python train.py --experts_per_token=1 --router_score="softmax" --normalize_top_k=false --batch_tokens=131072 --max_seq_len=768
Below are experts of layer 3 (counted from 0) of a mixture-of-experts language model. Rows are named router (the router's row for the expert), gate (a neuron's input weights, with its number), up (a neuron's input weights, with its number) and show model dimensions 0-159. Each number is 128 + 32 x the weight over its row's rms, rounded and kept within 0 to 255. Numbers have three digits each.
After each expert's rows: a language model's description of what the expert responds to; "gets" lists some tokens that make up at least twice as much of what it gets as of all text. This comes from a sample of Wikipedia text that the model never trained on. Tokens count by the router's weight.

# expert 10
router:084161106140191196123097120154075133095106138131151083185071147064091108110086149073164115138119135128134191164105157123098106155143125094128158130118109110152074099138142119141196157069167117085108074154098118111107127153117148087132125074145104153110139093138102160134164091081109177115131111168095112171083205138116112140141129121167134129124152106090157112105106168106114143140081095106133142098136160092070200070139150096159101134084139159148115131063157200143067134143081190
gate0:162149161056161089163096155083146158119138150137177164115148068118154078103120077216103119076126143122117149138098176164127111135119127108129166103104160126139071176102149198132127100165095112118116186146116163110127157109172157116118091177121068114138140159118106099176171107148097123099100138147174150158150171112161087075124107144134130160139135090118161158109058079155136198082133123090164109112177164102108135069122146178141126241158119113130146136136172149100112121128115167
up0:153151160119140079116142146084142134157128101132073087106109120085142090142102175127115115152188065132132114129139179066088052133110157044106077148107116065181060104127121148118104139062121072101138176157121106155154132123191121166154089197103142125116071159180149148103112100113092120145178128128131148111133152095116090089096091141098142131087164118114196125096162142113115102146133080154162050092134117063079141088178099146147135093134122058113127137130133147101142141111139132
Sentence-ending periods
gets: ".", ").", " with", " by", " while", " but"

# expert 15
router:121098128149143177138071156184141109151104061118127129152146146135146099114164131128145120110129159081090132158173172110082113117185134125129158104135128130101149170150156142149109140055097101139206103192123182124186152090097139162186120153060154151137116115084161071122114173082080151100100188109100135118144114119156130116179106091117068141154152140120127147124190165063159147192108187130133114174087173162112089099092138050152109122139142142114097145084128130130090195113155168
gate0:184112142115106079144091117134070091142147132128138099156116113142091149126148111119083110133165127185169135171131174105126122107098116150152073163220139153048147149169143141119199148051170121099119105148105093149103144138086120121122143075168150135138132134150155090163116134083136156149183083089100136124123087127091104144154188133145165170054139138157043167197104166146121109169188151177110142104116095094142123149104127181148085113151147149148164104143125186091100164100161091
up0:116095124154101168169135070116067100113094114130122116087174110086077096218150203203171144109118149148134157096147097087113100107097105127108120118137121127061122109144137120124119169108130087092142116165065139146141149136175176071131158108102085095140152077157181053153141114130122102167202145089097065141095097058117167121158193160143102123066108146131169125093140112123094143054136149129132147133129070153111130118108115131132119135181151122164149156090104090140130168151145111
Capital initial letters
gets: " F", " O", " P", " I", " C", " A"

# expert 19
router:146150143111130109122089107211108107100162097096099151114129078135103126088137169139147110115115081156115111168180114109183138124110059112064123191160160179139080125129161102095120126143169077103070141108108153077184156105152151091103114100105112114140138083126140086125057148181165174157180112190177132142159158165126146121089084187085133104171135154096094126135100154153117117100094166110083117152103121116145143065117161080163145122064181139106131195131059125114108144163131109
gate0:144128174170159092114120075116123093062158080160065097104104096136113165125118155078132074152097107128161145123125208090148152136142139180108121173123110164235081175071135100082123112128096100144121168168099177148109142160130110099156098112120140150166140159127108088127143126158137205152077154110106070107109191156145131150079089129139162091102121138149100128106125126081052109150125154161044137108145133114109135150154099115168104142142136150169140111090103169167081150134103074
up0:178104107152133169131109156103164175119127162097178124099121133156138116136141071138180096054121108167089128127127130147127133128124019101127165110123123169115177129135118087176183138084146147127159107161161098055108155078154144120110110181093155090096128180127144135127107117127127108120149139118120131144126112147139073095165123142031146073172116156148198128142119136138110172184121125141169130147109163152216114107072094111157091144150083116152144089153127170105119199137062076
Name pieces after capitals
gets: "ill", "all", "tt", "ell", "ll", "L"

# expert 7
router:117168079137075094126190153153086151133144132129147123124115102191084123158071129097113081101081132125178084152144158168150177135121115089122115142131106093188089123134089104059165180163166126174099113136144129198161124123157083153185151123115114107103092149057188108075135132164142159117164163075096173146147133116161158145156106113107119117136125201147124090135160140089180160099104102131190162157104166079129137082204145088137170108103103162111159159109101131092139157105125081
gate0:138080072111108106073106178154092118160187124096159108162111102121096165165085137133141105088059161141128111154099133208092148127128095130160090137146102088071145150129126122133110111104159140133117128158149145169121138158168101108171176072077112115151122113073140138081141154132066057122172175114108147191112108111129108146081131063158105197154166129134131186132124184063106101123115120120158152082145107103138133124142178150183152175110067169163116134152070134098083163112095089
up0:114125184135073145138142116106071149052047142134141117131111132069116145126150169102138143144097141135058170141122118132145135133182101138110229157178064099122087089155161116165110137103102065117122104108195168097133143111138131130151111096102127159147120165147178130110180109111111088130175108050128135146152161136172096112146156175191083126171125074144099155067100106183116120104117132076095134073131096136119119130088137203142109193103185131121147131104116128121135121146166132
Sports and topic nouns
gets: " game", " season", " team", "per", " play", " goal"

# expert 0
router:131094157127165153086158128136083103193117088133124176088107143163082058139113162156172093138107139091128182143075105171180166074065138126134203124129115239096130152136134116115042096138122177120145114088165119120112119111171172059137149115149193099104073169073156096133129135138144137153132133177163158129112089134147121134089147163154111181143064154133080086189157132154141084129099152119127159127131152133124121116104145146126110115086144169133151143164149117130062132102147114
gate0:043153132182129136118215214106190134132158146115090096137187145132155120116136116160154173107096076101126160162139130134082141110128160115137155147085131090108120107138119116142078096073147121105103103180088207037131147059127097133148104170153163117170086131129084098099133165113105109055158141155119136146097159127098103112120135109120116073207127091145107119131062110093130132117120138106103109085140113167133125063136164142100164100140080129113125122202111138159174108135131143
up0:148129108091198174111132144081127133073131155089195105140085130196083137140072123113147102120196113094169122115189131120130139148099153113188146163145147123115147096113111174088115212118178150111083124133103131161128145126133204155137155163109100119156159105114130110087191098133145121154166150089100185114155141154146054120178154130165141131177161156116133125120119136168173150151104142207114144147153162135211141163103085111069183127088140133194098099149128134155100148132159123
Mid-word vowel-final pieces
gets: "te", "ight", "ite", "air", "art", "ine"

# expert 1
router:099123087129088179207149150116126130142111168063115157178116139149105099078138097075125091117114094129103159140113188127107152146175163148122094149158155102063131147122170085096137086132166134183170111171100121180145108069133096139139134122156173149141169196142152080153154135072126190101120093115056211123067123161166094128171123149055162117096125130158152126129096085114108082099160116090183137105131123116139145108116119110051095139118130108108087126055137152139154127141122145
gate0:108138137079120134141109071152110124137150126141155184091060091137086106100191047155087125143149165118127120122097125076092171098112163109087155095092172154138133078158107152134019157121138143153090141116158138130144170115143108103089109107068162200139140108107178158145063131151113171132122147137187117175131096065130148161162101139082142156147122170106166144094076125103137171145157120126188070189150150112104163133160130093148079079107195129138136108103092122157147105142126115
up0:081127096117132162116116176125112132114128121113111105126113136153139152154093169084123063166182102142145079126137136205067130172099100091165087124120120110092157187128202150118148117215147141143124164135133136116151148090121135152101087133129078060105116164136089170126094132079116110110188112167143077127126139131073118071141094138149056107140143077113117173119144150183110114132077156082144192149116180157138150085078174119101173162128089117142123145111166167157179107086111196
Function words after clauses
gets: " and", " to", " was", " that", " is", " as"

# expert 29
router:193067155118107140101116100100093140108110130197125164117139176139159144131140111112091125114107122203114111094124158151119113120084152163126151103177183139159123177147092119167171152137115195083048090152140112094080090122145112149137112152157123100069138096141180167135133101088110177101176116127149126119088111144083139148158125137114051178159124129194171146086104126164121099137103111170184160133128063153095128185123123201149124111188080094163050128158124132147146125149166127
gate0:129131129139122141171053093106110112115135160101124144166188144089139132136088157117130142142119098097123147139103126058132142104105150127199099124063142113112154205209157149165111149135151081123091104137169114088117129128130126143098103128119184178113174118132089074111055081074205157095131135115122133136131103181160127144150054137131081196144168119141135128054174153163138119096144130165126091140126118112140094140147147166180142101155150153185155132073115150051093111171125079
up0:110145119147174148119117073155144106104130149134087144084149123113122135164100144149123169177116095129105114117156103192071156118151155108085137071152160057119054107186149152145178178085105130148058112151068084029131114145211172110194141115149124130095103144160117097157113170153134102142118189137151129139094121191127165101066158154094129140103106181149157159120199115149130080136112126148128104093116144113114173140172123119126170090170152136115153135116124147160159122181140077
Word-ending y/ce pieces
gets: "y", "ce", "er", "ry", "ly", "ide"

# expert 8
router:128104047160148150140130105134124150138117089113121139150099154142120065091106094141098101125129210092140123117128106129110078115168178184153178105063128099100119167062138092156116165140158102125139138174068134169151086106129129131092168185184121136131082158105169194160148056132087159103093135138072101102083176116087140153137157135118136108095139103073106122106135120076161132183111108122122149173157166105098179090122138149193169130119149093154132150098177112124083088125079189
gate0:109178160143142141130164149167114072110184143090143125159093152162112159109117074096161101140189105167116103120151105108082097111119140125151100126085167157113155151157105176144110147132129145104129143099098122046140139168154133178168184161157193176135146051137114162129165101075082118124181113071096148071104183152097199108153096149143109167126155114128117096114164093087098111122213120163130149102094094116120144076115123134107125172143065142096167084147181109117172105095172157
up0:173114121079163151166047138120136189123081083168133113133138134089146071125148136141113112141144162129115096080163164135091151148169140177069161127141163140097148086094139082159150114169124108121103122088097165170087166117154137172124130130119053104109120185152141162140054143103111111134076171157128098227147133126172152175144135115132151096163122187109097130156161124129149119128211147097119176116111109112130092126166101164169148072042090095120124145096102115160146105161129177
Section headings, newlines
gets: "\n", "==", "===", " ==", "====", "---|---|---|---|"

# expert 16
router:199115047141136203136101093079075101120098126076110172110056161150082122082152136111116154153164165099141133124133174121096130164134113103085084150088109095099151106145119146106126133149124104105101097111159094165147136071101134140159153154106156120158097194168088109181078119129101098153186139106109151119121117090186145105163101124130130101118188158085122141092207121153194105156096114097116172179088139207117131098084126172108086125101136094132176147128096104119165148163148154
gate0:128059087175151146142133145173131140078091165118134161188127095134100131143128081173128167098089179090124158079118080157151149146098096086106111108122082095137156102121089134088124110110143146135125119129097172144086100163081095070161137174105085116209125111111149148196128153053075123136170106110148075092103187132098112102090161093129059147123083041109096088169124076117159101133144128112127124121155142113141152134147066198108151143174079143121132100129123170104148173119125137
up0:138075128148155152132150096088145168106107128140105140141107141161094136087140120116120087097076141029120122118090122083106159124127146101114146135215081133142113199165035162154125141132162133131116139093116127095162125104174139144145132210120082170144167141050126105148067159039154127110095148167126062113087116113138100127122157143085113121184132108125142083133165093138099072144092129066183148174181099134155182133117153119128101097168095111116105112115163139119151138111133178
Numbers in tables
gets: " 1", " 2", " 3", " 0", " 4", " 5"

# expert 6
router:115131095120113183062119114096086109130162099153060141120142167136197119124105153139078161098095145096112132083160188118136108120105096158070129112144162128139186154125111134150106110112105110107113171108117158111102135088089119153144192149086089136092166085064141090158127140111152093025166192158085128131107112127167182133071079104085153201151149123164150127110117162157094120096183099145150098132154110132067092115195125136098138106164110117130113148099149103140168119160166197
gate0:135167115117134154055151125122096160120109111124117143113166035178138122052129139131090156112116083042119154085155096060097109151119115124073179145132136113159165140127073101119152128100119146138155148097120112119077120115129139109144102158074173157162079167138108116128153082132094141203099144129099187129136097140105106162091043124092133137194133206131137105159134178121122133173092114154106105114063190102179104095103087074156132182091120133106138142139125128103106099156158133
up0:182083132134149145165164113099176094145150193073115125163123149133109124213123087084102083146153179068129064127074137172114123123132120074177179068142172108105135089070082128114134064199108144120133145157136183138063161137158145162103082116137107124094217100136127120096137116115121126114123110111147087163079122130104133114149157105097150115106134112125070163063147120105144108119178166088107110083119106069121182159095119136127152131110093121124144144203125088103123111099151124
Consonant+o syllables
gets: " co", "ro", "co", "ho", "lo", " Co"

# expert 13
router:108152083164101095152120193117127122136131095169129155150111138175156141119132159133095124094177120117087158112166108134116102143092073116135111120137139092057070090055127078124097177124112128117094123101173082145222088128164138170087151171175085121120103136145121123116122181167113081112161099151153144071154103071155076183135159180071068083181149130154107094145122189111202130156106087165074112159082107176150137142120141134104118162131175137126139135157104099113130155105119099
gate0:146109140118211175168153145182129161125166170132076137146128190117118110160129144160100115155139159100189163110145110135084075092099164086170148149143109107072151133076165130163127078071113072120136126170143128092160179127109127092131119157106132096215077128091114140188145195115140115137189140134150173138085111099165150138179082089142059097120099151159127118111112156097207150086114120141146096122114126114104165118096115097078162073135131121120091124125142167167130114097081076
up0:112090112059197157105096093147119155167103152092138111163111183156133166151135084119106145143167118119162126158091164149129126148112146095098121065156098093126129173121122151130110114150089116211140033114110135204156120110136117123112115117072113096141136118143124077153071099159121168138092152174125131114161109098138149168123107111036065084191104113131143137162125140150099105077118066139105142096113096061142171167139099144125086081150160140062116176116098113103142181120101079
Year starts and g
gets: " 19", "g", " 18", "ch", " (19", "20"

# expert 11
router:109101069112148153141157149106138106134131124103153108115087122150201175109125088183160148130183173164112167138077147163071118008181121153150080178072097108099152116122133171097098097102154166111108089133114144109186105127160100138108118096119111130120153094141097213093110094168079088126090109158076101148192168104113126118135106173131133106112134149139077120084110126107101162113119124130176091084074073140128135082100080165094113169094092126124156122098171078129122107111115116
gate0:105125157138126158129145108101051143159154124178214120152105150125149089125142131128183119145145196123136166148033133145104101147097140123099112154150133118107165169149160105206175099160169157159181127138153143095146113162143119123177160109057133123101099130087156162113141127152093079119118150095115123099168134146118128174169161067189160110170144130123138142144104109175094052133128115070109157092152102123181116123077124149153114100138114121078063105078099166176202138117111176
up0:175107083052155127161097097176160147080206129129110110151101104147114121100125107120089147115154144080122168079132109193141134145121132147084137105193114115098153141132130114160090133126093054149123124157165155093155108131131085166097121146163130068129173187078165143106116132134125119108133148144143085137129103084116119196129110092158187134141055172112073179078150122144104151157159149126093163126084133163116120091084163073124117079110139116042143167078187140078125137140089173
Infobox line punctuation
gets: "-", ":", "|", "=", " –", " /"